Weights of a small mixture-of-experts language model, trained from scratch on English Wikipedia.
Size: 10 layers, 89M parameters.
Experts: 32 experts in each of 10 layers, 192 cubed ReLU neurons an expert, 2 picks a token, a sigmoid router, a shared expert of 192 neurons.
Training: 299M tokens, 6598 steps.
Below are experts of layer 3 (counted from 0) of a mixture-of-experts language model. Rows are named up (a neuron's input weights, with its number), down (a neuron's output weights, with its number) and show model dimensions 160-199. Each number is 200 + 30 x the weight over its row's rms, rounded and kept within 0 to 999.
Before each expert's rows: "comes before" lists some tokens at least twice as common just after its tokens as in all text; "gets" lists some tokens that make up at least twice as much of what it gets as of all text. This comes from a sample of Wikipedia text that the model never trained on. Tokens count by the router's weight.

# expert 25
comes before: " ", ":", " of", "==", " ==", " /"
gets: "|", ":", " January", " February", " April", " She"
up0,193,205,244,148,129,182,184,177,182,208,195,129,185,209,173,225,282,170,241,181,167,226,217,239,233,217,204,263,180,260,227,248,195,238,202,235,199,209,185,204
down0,240,140,196,176,194,195,205,228,188,218,185,176,213,211,221,172,242,222,211,186,281,182,219,130,243,216,188,259,257,220,205,223,199,147,257,161,219,198,239,172
up1,201,255,215,188,161,220,240,192,224,200,230,191,239,191,207,210,216,195,182,245,199,185,219,195,214,243,204,205,240,185,198,229,187,229,199,202,175,178,211,187
down1,181,202,222,186,221,176,236,175,208,216,222,221,222,204,164,167,205,166,217,250,139,170,239,204,209,181,178,230,207,187,229,226,169,187,223,191,219,171,167,195
up2,208,237,199,152,197,201,200,195,200,191,252,239,188,225,225,216,245,189,194,172,206,211,174,256,228,191,206,171,187,258,174,206,180,207,201,149,169,195,191,178
down2,199,199,245,175,180,214,215,175,188,205,178,180,164,220,227,184,196,201,175,187,209,169,187,185,188,130,198,195,218,262,178,180,152,212,200,230,209,213,211,243
up3,210,186,123,202,136,222,200,207,222,198,206,199,210,238,212,220,226,172,262,143,115,226,201,236,227,238,258,231,139,207,158,261,166,250,294,233,175,190,180,165
down3,180,168,243,233,165,227,263,157,185,227,201,226,157,159,177,223,237,230,247,122,235,202,226,186,173,216,198,251,262,215,228,172,206,202,218,201,135,214,211,223

# expert 7
comes before: " ", "5", "3", "4", "7", "6"
gets: " |", ".", " C", " M", "9", "′"
up0,182,180,147,230,195,238,231,189,210,234,254,222,190,183,228,183,178,193,168,131,221,260,190,215,207,246,190,195,203,161,137,209,206,245,179,215,151,203,136,222
down0,206,253,164,211,229,160,235,177,215,177,209,207,257,237,273,167,248,188,237,204,197,234,205,197,277,222,181,181,140,154,195,180,214,164,238,217,176,181,214,210
up1,236,148,255,180,178,226,214,244,216,202,255,231,163,219,211,182,256,212,220,196,207,216,189,198,237,257,195,146,179,235,186,124,154,230,199,218,212,198,177,220
down1,195,215,214,237,145,198,190,201,202,193,221,121,262,213,169,181,255,243,207,194,193,173,214,187,248,179,199,226,180,201,217,185,160,221,210,222,186,163,160,152
up2,219,204,184,130,165,239,212,132,181,222,242,137,161,214,193,162,232,198,185,157,184,215,180,108,233,180,173,149,199,219,216,207,220,227,234,226,224,133,173,198
down2,245,192,269,174,141,198,244,214,201,197,226,265,189,198,180,180,202,179,200,187,208,221,195,190,233,232,180,173,168,185,205,141,197,176,177,159,175,206,213,232
up3,234,196,173,254,307,243,241,185,186,170,264,212,213,196,204,178,222,223,173,215,216,185,202,191,232,248,234,236,207,218,179,204,157,246,250,208,177,236,224,159
down3,198,173,201,109,189,194,207,249,211,179,173,211,204,230,206,177,232,208,198,216,215,157,221,202,181,191,190,205,220,200,241,242,220,151,177,192,191,224,222,186

# expert 19
comes before: "9", "0", "8", " The", "7", ";"
gets: "1", ".", "8", "2", "5", "0"
up0,235,200,193,175,173,215,225,189,182,163,219,155,210,211,228,202,181,175,169,185,213,266,180,185,225,202,219,162,153,236,176,220,135,201,171,205,180,220,202,216
down0,189,226,256,236,159,221,230,171,225,222,197,176,176,246,201,276,223,176,215,231,216,237,203,197,182,198,179,185,180,168,106,177,181,197,199,181,192,203,208,251
up1,210,216,162,215,247,249,183,211,217,179,216,145,198,158,225,254,177,182,163,195,226,237,236,177,216,195,223,211,169,200,276,211,200,193,191,200,182,155,198,192
down1,184,204,203,219,187,277,200,216,207,221,166,236,234,158,212,132,171,198,195,209,200,214,181,175,219,219,158,218,214,190,232,233,180,199,164,158,233,194,209,188
up2,195,256,184,161,194,182,146,205,204,167,234,189,195,224,211,182,207,191,166,203,173,219,200,163,159,252,254,190,219,248,222,231,181,223,214,213,287,187,243,245
down2,195,235,183,265,183,229,160,199,184,222,208,183,201,222,215,182,210,158,207,177,209,145,211,218,219,179,176,205,172,203,214,229,272,156,188,208,210,225,161,191
up3,210,253,185,226,218,220,255,222,235,239,203,176,231,216,221,148,180,211,189,225,212,207,220,206,214,208,229,208,208,149,161,180,212,183,226,129,200,198,181,245
down3,214,209,148,192,201,227,174,208,184,164,208,202,182,233,183,200,179,225,222,194,175,198,238,227,166,197,213,213,156,225,223,228,201,229,196,164,153,178,232,230

# expert 6
comes before: " ", "\n", " the", " a", " The", " He"
gets: " |", "==", ".", "|", ":", " to"
up0,229,224,152,207,217,188,152,229,210,248,155,191,154,242,190,216,219,144,184,130,192,169,198,204,193,213,228,143,176,189,184,191,189,214,254,182,186,208,154,203
down0,178,213,198,199,187,211,207,183,199,215,203,219,195,193,248,235,187,197,175,216,178,219,151,168,230,233,239,197,181,185,237,171,208,174,202,156,230,253,225,202
up1,233,225,172,160,245,217,191,248,206,211,220,215,203,171,228,181,212,194,209,173,215,160,203,242,199,207,238,179,193,188,190,244,183,195,192,192,152,182,212,205
down1,154,231,191,207,247,200,165,174,221,249,190,167,163,204,212,190,177,206,220,226,210,165,186,182,191,235,216,195,181,159,218,168,221,211,215,236,140,192,204,197
up2,181,190,198,210,193,212,254,184,243,220,235,218,206,263,223,203,162,205,185,184,157,244,170,275,221,261,227,249,201,253,236,235,211,201,186,200,196,198,239,218
down2,189,205,199,199,215,178,214,197,156,215,211,256,211,154,260,167,224,179,180,160,175,156,211,172,195,231,172,217,172,181,207,139,256,119,181,138,165,182,195,205
up3,218,183,211,222,213,215,239,208,186,115,193,209,214,274,219,206,180,192,202,197,229,229,199,218,208,222,206,202,111,189,182,222,200,214,161,240,241,180,185,191
down3,158,198,197,217,208,169,233,215,217,143,196,195,221,161,224,167,175,175,190,196,226,272,151,198,189,225,186,191,201,148,219,173,210,265,163,185,179,172,235,187

# expert 5
comes before: " generations", " adults", " brother", " ", " dream", " shape"
gets: " younger", " older", " ultimate", " |", ".", " C"
up0,201,197,234,276,181,219,162,171,157,178,190,251,217,265,223,152,159,222,157,229,220,230,224,187,216,218,188,211,243,230,145,199,181,236,197,238,218,191,176,190
down0,193,189,238,219,208,157,176,220,171,184,153,228,214,195,139,188,189,221,180,286,204,246,253,231,178,186,195,178,117,204,179,214,201,198,171,186,226,234,209,207
up1,131,229,214,208,220,222,218,218,259,184,213,188,214,242,181,148,191,224,153,138,189,243,230,164,208,228,200,187,159,213,172,219,208,252,200,159,214,170,215,215
down1,188,203,193,216,202,219,205,132,187,206,181,221,185,185,141,206,176,209,200,198,213,227,190,274,226,161,210,210,134,212,213,228,212,210,248,167,260,244,251,245
up2,218,243,192,211,197,219,201,142,185,184,233,212,213,190,197,181,197,198,193,206,156,196,199,174,211,234,216,197,186,147,155,221,211,198,217,196,188,203,214,217
down2,132,177,173,148,263,198,215,193,144,221,178,178,247,167,224,193,215,212,232,243,239,207,205,215,143,242,156,217,235,193,201,189,161,210,197,181,211,162,185,246
up3,181,205,190,236,188,230,215,223,191,241,184,205,190,238,198,232,204,139,226,242,198,166,199,206,235,177,224,281,182,259,236,236,203,203,209,245,206,210,232,216
down3,154,207,190,207,187,158,219,210,209,257,182,199,196,208,239,202,213,164,241,229,187,205,181,208,223,206,189,244,130,178,186,225,172,216,197,176,208,190,196,210

# expert 4
comes before: "0", " |", "9", "5", "8", "%"
gets: "2", "0", "3", "1", "5", "6"
up0,202,235,144,231,245,218,235,186,154,207,198,217,207,164,185,182,212,185,190,232,131,206,212,173,238,203,257,185,224,236,204,194,217,260,205,226,175,162,203,235
down0,236,172,253,152,185,172,203,173,222,232,171,176,239,218,206,228,206,213,181,176,174,223,209,205,265,199,207,271,192,206,198,205,214,165,219,160,176,226,236,195
up1,200,274,185,133,166,206,155,261,184,127,233,186,182,230,231,154,157,202,197,167,211,220,191,171,255,211,257,207,167,229,216,220,195,167,218,207,165,156,167,182
down1,142,205,187,217,198,215,203,186,213,203,229,200,238,199,188,166,213,196,141,174,200,211,145,196,178,206,196,203,196,186,210,252,182,231,193,246,168,203,199,263
up2,206,199,179,201,178,257,228,238,199,256,211,173,178,157,218,216,164,250,166,214,213,223,186,248,217,215,205,188,222,223,193,193,230,226,227,190,168,183,268,177
down2,170,154,198,214,207,194,173,221,235,146,216,221,193,209,197,190,203,141,208,193,285,146,180,219,175,223,176,184,208,192,142,157,168,211,212,210,270,196,200,233
up3,207,201,180,206,232,228,237,217,244,174,191,173,180,233,202,149,203,241,177,185,182,233,212,182,214,242,250,186,221,197,160,194,211,192,225,188,192,179,196,180
down3,192,196,169,226,220,219,218,184,134,151,206,242,193,223,246,179,182,186,184,154,186,163,191,208,212,236,193,149,146,192,150,218,234,177,213,245,249,197,208,245

# expert 28
comes before: ",", " |", ")", "–", " (", ";"
gets: "8", "4", "6", "5", "3", "7"
up0,166,240,211,215,205,158,187,201,207,187,270,198,153,192,247,187,210,250,213,188,187,254,146,148,162,231,187,237,189,193,228,212,133,229,198,253,186,192,153,249
down0,163,188,211,223,164,193,189,218,161,246,166,177,206,193,168,196,184,195,193,212,175,169,167,164,211,210,167,221,228,245,209,215,221,202,243,205,264,179,236,217
up1,223,244,167,180,227,218,225,169,219,241,248,199,225,232,260,201,175,192,209,156,194,226,243,172,248,218,226,239,195,186,189,254,180,236,187,236,165,138,233,203
down1,252,216,227,252,226,221,186,226,229,242,227,200,193,170,225,156,207,182,203,211,202,197,185,239,228,230,205,179,180,216,224,178,207,185,188,121,204,240,150,212
up2,221,205,179,214,255,180,195,188,204,154,212,188,184,211,277,206,270,176,183,221,190,238,157,237,234,260,237,143,217,209,237,181,189,155,208,230,160,214,176,215
down2,182,192,264,245,216,185,223,228,147,178,217,263,213,221,222,191,211,194,203,222,205,192,225,258,241,174,214,144,213,186,254,206,202,195,207,177,198,229,229,186
up3,148,214,176,192,212,177,217,199,184,200,233,155,195,238,211,141,195,174,183,166,204,185,225,202,227,211,183,209,206,199,196,247,176,190,225,202,157,255,226,183
down3,149,177,227,129,191,269,165,165,206,156,177,221,231,216,223,181,195,192,177,161,219,189,167,179,219,175,182,116,182,233,185,211,212,192,204,172,176,173,219,180

# expert 16
comes before: "0", "1", "==", "9", "2", "8"
gets: "0", "\n", "9", "1", "3", " "
up0,289,251,189,203,188,190,189,181,215,161,205,190,138,223,208,222,197,252,185,207,198,215,172,192,168,178,205,185,185,211,199,200,249,246,279,198,208,187,173,174
down0,208,175,182,173,216,202,275,236,179,203,165,208,281,203,188,240,201,188,197,180,241,176,244,179,220,176,166,205,199,178,219,195,213,203,165,238,188,214,173,224
up1,193,237,222,184,219,214,243,182,227,147,178,225,205,262,204,178,201,213,248,190,136,199,219,145,214,183,164,173,221,198,190,211,183,188,206,208,170,119,162,223
down1,174,239,244,207,199,181,196,184,179,202,225,161,208,243,193,204,244,219,188,191,144,245,224,212,245,191,223,224,221,267,221,219,213,166,182,180,172,209,216,234
up2,183,172,176,215,208,203,237,242,239,202,223,199,226,249,255,153,196,229,187,159,221,212,208,246,260,224,205,187,182,241,194,223,174,170,179,222,241,198,207,207
down2,214,174,220,232,165,186,141,165,128,198,187,178,219,209,199,200,208,188,242,176,195,188,258,204,194,163,171,235,194,182,237,199,217,273,198,159,245,133,212,220
up3,268,202,225,215,215,273,208,134,237,176,235,205,202,238,214,217,181,226,186,185,217,210,195,157,257,253,261,206,177,170,173,220,192,231,238,186,207,209,173,154
down3,206,235,207,166,239,222,219,211,163,251,241,181,218,205,166,250,168,198,212,203,184,138,157,253,150,197,180,196,226,173,223,260,220,188,193,223,210,200,210,181

# expert 13
comes before: "0", "9", "1", "2", "8", "5"
gets: "-", "1", "2", "4", "9", " "
up0,173,190,190,194,206,195,175,260,156,125,175,271,163,235,192,199,198,190,245,183,201,198,210,186,185,246,172,199,198,193,228,208,177,216,242,267,133,228,200,248
down0,220,230,202,193,177,255,252,225,207,202,175,225,219,206,181,195,191,155,235,226,193,222,210,188,221,221,187,179,237,225,243,129,189,183,187,187,228,155,228,160
up1,205,218,211,247,156,144,221,239,253,143,213,182,206,201,225,190,183,241,144,168,202,226,187,221,173,197,214,172,181,235,164,219,191,191,214,140,186,226,222,198
down1,220,226,195,209,131,209,190,235,201,234,186,177,210,210,179,174,225,206,213,188,216,229,232,223,222,217,206,194,221,183,189,236,183,209,215,172,238,195,297,148
up2,225,231,212,169,207,197,198,247,185,191,200,243,142,181,209,165,175,238,180,144,156,183,237,199,221,204,227,228,184,240,189,247,188,198,204,238,159,182,197,203
down2,212,174,226,213,207,188,184,164,140,200,193,203,178,197,219,143,158,184,208,207,213,225,232,158,195,248,184,214,248,174,163,236,216,155,195,185,174,180,228,226
up3,160,186,177,212,207,254,189,152,250,209,284,221,223,245,193,129,196,243,217,227,258,212,226,181,162,235,222,226,213,155,236,126,194,157,226,190,165,159,187,222
down3,116,192,231,226,233,204,248,224,243,224,200,179,169,180,218,134,219,230,137,211,198,206,206,220,208,204,203,245,172,186,267,178,202,198,258,188,198,179,185,186

# expert 31
comes before: "\n", "|", "-", "The", " was", " he"
gets: "\n", ",", " |", " and", " the", " He"
up0,187,224,216,202,166,210,174,144,196,165,211,221,145,201,228,192,246,194,156,216,180,237,184,171,233,225,223,149,242,149,215,188,211,238,220,172,150,226,171,261
down0,182,207,223,221,183,199,221,197,193,221,165,200,150,185,190,245,211,203,196,182,202,225,161,216,175,180,114,213,202,215,189,228,215,198,219,248,183,179,215,222
up1,216,213,181,177,210,227,203,191,179,189,186,203,198,268,206,205,214,187,168,196,216,230,184,188,210,247,216,215,154,189,182,190,138,183,240,172,161,203,169,184
down1,200,226,228,198,177,205,238,181,150,255,227,198,208,165,209,236,223,229,241,177,143,200,177,180,240,155,195,178,206,195,200,130,200,185,173,244,181,215,220,190
up2,214,246,209,206,203,175,188,174,196,197,263,217,222,192,188,184,193,244,230,202,156,241,207,179,243,209,230,121,197,217,224,189,200,228,305,179,199,196,155,172
down2,271,172,158,183,194,227,216,217,189,228,226,192,208,201,187,200,151,181,214,175,241,215,234,160,210,207,118,195,186,204,191,157,174,209,191,216,198,178,181,146
up3,234,218,194,193,184,198,144,173,178,189,235,205,196,188,189,181,160,152,199,172,250,294,220,165,218,185,158,171,231,216,208,224,197,237,218,165,184,239,234,169
down3,185,169,181,212,217,193,190,158,209,215,153,217,229,172,182,207,183,169,179,246,201,157,209,206,155,254,211,262,158,192,259,139,196,142,217,165,242,227,184,259

# expert 18
comes before: "1", "2", "0", "9", "3", "4"
gets: " ", "2", ",", "1", ".", ";"
up0,223,218,210,245,207,215,260,201,245,195,191,178,112,189,201,158,255,197,197,207,196,171,164,204,171,250,183,199,174,198,162,253,225,237,213,201,194,194,219,177
down0,165,209,213,225,149,198,166,174,189,230,208,140,186,176,148,238,251,204,180,206,190,188,139,186,243,220,177,205,195,226,145,195,226,217,231,213,226,183,149,210
up1,195,208,181,267,172,243,138,228,220,179,178,206,142,254,223,157,195,208,132,186,179,214,232,181,250,224,188,187,122,225,188,246,210,150,184,244,180,236,211,171
down1,219,168,175,208,219,227,214,161,209,163,168,227,273,219,233,201,209,178,181,150,215,254,248,270,174,173,209,165,229,211,225,164,207,209,195,197,211,205,206,193
up2,206,209,281,160,223,250,205,210,183,171,187,223,198,197,196,196,234,217,169,189,214,183,193,227,225,228,220,164,227,215,189,237,184,225,161,206,210,183,220,127
down2,160,177,189,155,220,211,230,159,228,239,166,161,225,234,144,249,215,189,232,153,182,220,178,227,190,223,166,132,190,169,157,151,156,236,183,203,237,180,251,162
up3,180,190,262,196,210,259,181,231,255,215,209,190,177,221,213,155,234,211,202,169,187,215,191,132,244,211,180,202,209,219,186,190,168,214,201,223,172,229,189,173
down3,232,231,196,170,209,227,205,128,154,162,180,193,220,209,204,182,222,164,195,211,212,202,200,181,197,183,234,213,200,194,220,249,243,227,149,225,200,170,259,194

# expert 2
comes before: " ", "4", "5", "3", " in", " by"
gets: " |", ".", "–", "%", " —", " of"
up0,204,237,146,249,233,205,174,209,203,215,250,222,268,184,220,191,206,252,198,182,200,167,197,182,223,173,205,196,124,205,160,201,232,213,200,217,236,206,195,190
down0,148,211,222,202,218,218,191,263,156,171,223,227,219,200,261,158,208,196,185,188,191,261,232,233,221,159,256,198,184,210,210,194,202,157,207,194,177,243,185,124
up1,182,181,162,186,193,253,143,189,196,173,241,246,221,220,214,220,231,211,181,146,173,222,173,200,211,239,183,201,228,245,190,154,206,217,175,218,169,171,181,280
down1,128,210,184,189,222,223,229,193,259,186,182,223,211,206,212,179,257,229,196,261,170,236,229,238,212,165,247,147,191,162,213,216,238,234,211,148,231,210,251,211
up2,202,189,197,213,254,200,192,197,206,188,205,190,212,183,181,191,217,205,194,130,154,186,236,217,231,202,164,204,226,235,166,215,200,233,252,195,201,204,174,223
down2,200,163,206,136,159,209,190,265,187,178,208,180,215,252,160,208,214,197,200,170,218,197,203,180,161,164,191,169,224,234,212,191,234,219,163,158,150,209,205,261
up3,202,243,182,178,215,176,259,228,214,209,197,195,218,215,245,135,226,166,161,173,166,249,189,191,238,187,234,189,202,189,136,249,200,250,275,188,159,136,173,191
down3,211,179,189,251,196,231,165,186,229,162,230,228,187,194,181,229,219,213,179,198,216,207,205,183,205,193,235,269,177,179,181,222,192,136,191,158,229,196,225,157

# expert 12
comes before: "1", "2", "3", "born", "aged", "C"
gets: " (", " ", " and", " \"", "\"", " ="
up0,232,164,211,213,239,230,191,201,227,178,249,235,197,233,203,135,221,166,163,180,186,214,202,189,226,187,220,222,184,189,143,259,168,232,223,190,121,155,147,226
down0,202,162,237,198,214,233,195,247,176,187,169,198,187,221,258,203,201,174,187,218,176,236,198,148,255,215,198,201,221,249,284,173,205,196,190,237,239,162,170,229
up1,247,234,209,231,241,244,206,177,199,187,191,156,128,199,234,176,209,235,140,188,203,182,222,199,210,207,263,253,166,235,156,169,229,192,260,210,208,197,86,188
down1,157,139,170,229,240,166,182,209,211,202,185,233,197,191,204,200,176,183,209,184,184,137,211,182,163,186,179,208,155,185,199,203,200,205,193,196,207,207,173,168
up2,228,225,203,214,210,184,157,184,222,178,239,236,216,260,236,220,225,195,228,220,167,252,185,247,207,203,206,210,194,197,201,219,123,212,229,232,197,235,199,177
down2,209,205,169,103,170,244,210,180,224,178,188,250,160,205,246,228,201,219,195,178,199,200,193,192,170,225,167,207,183,204,216,223,264,179,193,158,222,176,205,233
up3,183,220,203,199,215,206,222,161,159,186,224,216,172,198,202,168,191,214,172,176,215,228,180,165,218,103,259,156,246,237,199,184,248,222,201,200,217,170,195,176
down3,234,176,194,260,256,216,210,247,175,173,235,206,256,137,238,196,212,188,176,172,189,159,148,192,194,203,226,169,155,153,199,163,143,183,234,211,250,224,221,152

# expert 14
comes before: " ", " a", " to", " as", " well", " he"
gets: ")", " |", " was", " as", " is", " be"
up0,202,226,160,158,200,242,170,239,175,190,149,231,213,266,238,171,188,188,184,248,188,182,172,206,226,224,227,136,223,198,223,222,194,200,182,205,173,162,192,159
down0,252,190,223,166,208,187,225,154,219,148,200,186,265,177,255,249,199,237,239,225,175,165,169,222,122,253,210,166,209,150,182,185,198,155,215,253,206,236,220,192
up1,145,269,232,255,214,187,166,200,234,201,224,169,187,174,192,146,185,196,165,181,220,198,172,228,287,185,210,207,240,145,201,199,200,149,251,164,220,179,228,198
down1,245,187,159,209,174,207,168,173,228,159,207,210,205,209,201,256,200,233,165,212,223,220,221,184,180,172,162,158,218,203,256,192,237,241,134,205,150,201,210,136
up2,234,213,212,214,231,236,176,235,223,231,191,194,225,199,241,152,166,224,213,176,185,189,190,194,223,251,202,191,187,203,135,195,140,209,199,183,155,117,221,179
down2,201,264,217,214,217,211,184,203,173,202,189,189,186,188,199,208,170,219,184,219,183,204,207,150,202,184,223,188,226,220,196,204,205,256,202,191,180,224,204,178
up3,207,236,193,154,203,204,218,153,176,175,194,225,211,208,171,202,189,208,191,230,189,216,211,112,204,204,177,214,195,233,184,180,162,226,216,156,213,202,156,208
down3,182,178,137,208,176,191,185,159,228,170,215,176,224,163,201,179,186,165,176,205,208,156,203,214,212,251,188,214,180,181,222,216,205,212,269,99,179,178,242,205

# expert 11
comes before: ",", ".", " (", ")", "'", "–"
gets: "2", "7", "6", " York", "3", "a"
up0,212,231,165,208,238,217,175,219,229,234,189,168,228,183,227,213,236,228,186,146,219,244,190,201,218,223,191,228,197,174,193,210,209,220,249,223,185,161,210,182
down0,168,203,218,211,243,190,162,205,183,187,193,224,223,156,116,257,185,172,234,202,188,225,188,209,188,181,193,214,222,160,186,175,233,171,217,217,189,258,231,202
up1,205,229,215,162,182,194,250,177,193,245,205,213,180,163,196,211,165,224,191,231,193,211,186,205,203,216,227,210,229,234,184,226,220,216,174,204,222,227,169,159
down1,245,146,191,219,187,264,238,165,204,210,223,173,195,185,221,170,178,116,199,187,217,227,258,183,149,263,205,207,227,218,199,230,195,191,195,224,171,213,233,183
up2,193,205,145,230,237,162,179,173,225,215,214,227,162,167,142,217,180,226,161,225,215,215,231,205,212,198,262,172,200,203,206,218,204,217,210,153,220,215,209,239
down2,227,206,214,248,209,165,155,163,137,240,190,216,158,157,166,214,202,198,249,212,186,143,196,221,189,215,141,184,213,226,197,234,209,207,260,234,158,195,213,183
up3,211,231,170,209,217,246,194,193,217,229,218,196,226,197,235,167,223,192,123,153,232,232,203,184,244,189,246,136,176,231,184,202,181,231,205,235,159,178,166,187
down3,209,171,200,190,174,228,165,196,196,211,271,201,179,181,203,167,202,266,225,209,213,186,217,166,181,230,284,197,200,236,217,227,182,150,205,202,242,186,174,240

# expert 15
comes before: "\n", "9", " •", " -", " Born", " Country"
gets: "|---|---|---|---|---|", "|---|---|---|---|", "|---|---|---|---|---|---|", "|---|---|---|---|---|---|---|", "-", "1"
up0,212,139,175,235,204,216,135,257,195,214,199,206,183,189,171,218,223,220,194,183,152,206,199,176,210,184,232,195,203,242,176,168,183,186,186,148,167,184,183,186
down0,236,208,143,267,224,174,161,168,170,218,185,226,159,189,192,230,187,233,155,159,224,193,198,241,206,188,191,182,145,248,237,153,248,164,239,196,200,201,228,201
up1,198,189,258,231,224,247,156,153,245,200,212,217,188,218,244,201,287,215,169,177,223,165,241,209,212,172,204,226,156,279,143,202,185,238,216,204,171,204,201,242
down1,221,158,260,218,189,226,157,199,169,197,210,195,128,210,214,201,187,213,192,189,222,159,197,192,175,205,193,180,174,207,164,200,217,220,183,172,211,235,216,205
up2,226,219,221,236,224,154,201,191,215,181,193,182,174,230,187,196,235,221,140,164,170,201,240,154,181,202,205,159,170,163,231,221,229,229,207,222,202,221,243,221
down2,231,158,203,191,215,228,219,178,213,228,236,170,195,162,210,255,230,190,215,146,231,222,228,189,138,239,206,222,165,178,211,204,211,153,192,147,197,250,208,198
up3,225,222,174,244,127,238,190,237,217,220,179,143,162,205,164,205,225,241,176,170,158,149,161,203,250,184,261,195,259,191,212,201,223,223,206,189,236,189,235,178
down3,189,182,266,246,174,197,180,143,251,177,193,223,190,220,143,202,213,232,225,221,198,185,187,161,208,199,260,207,204,262,188,241,236,176,210,186,231,207,230,221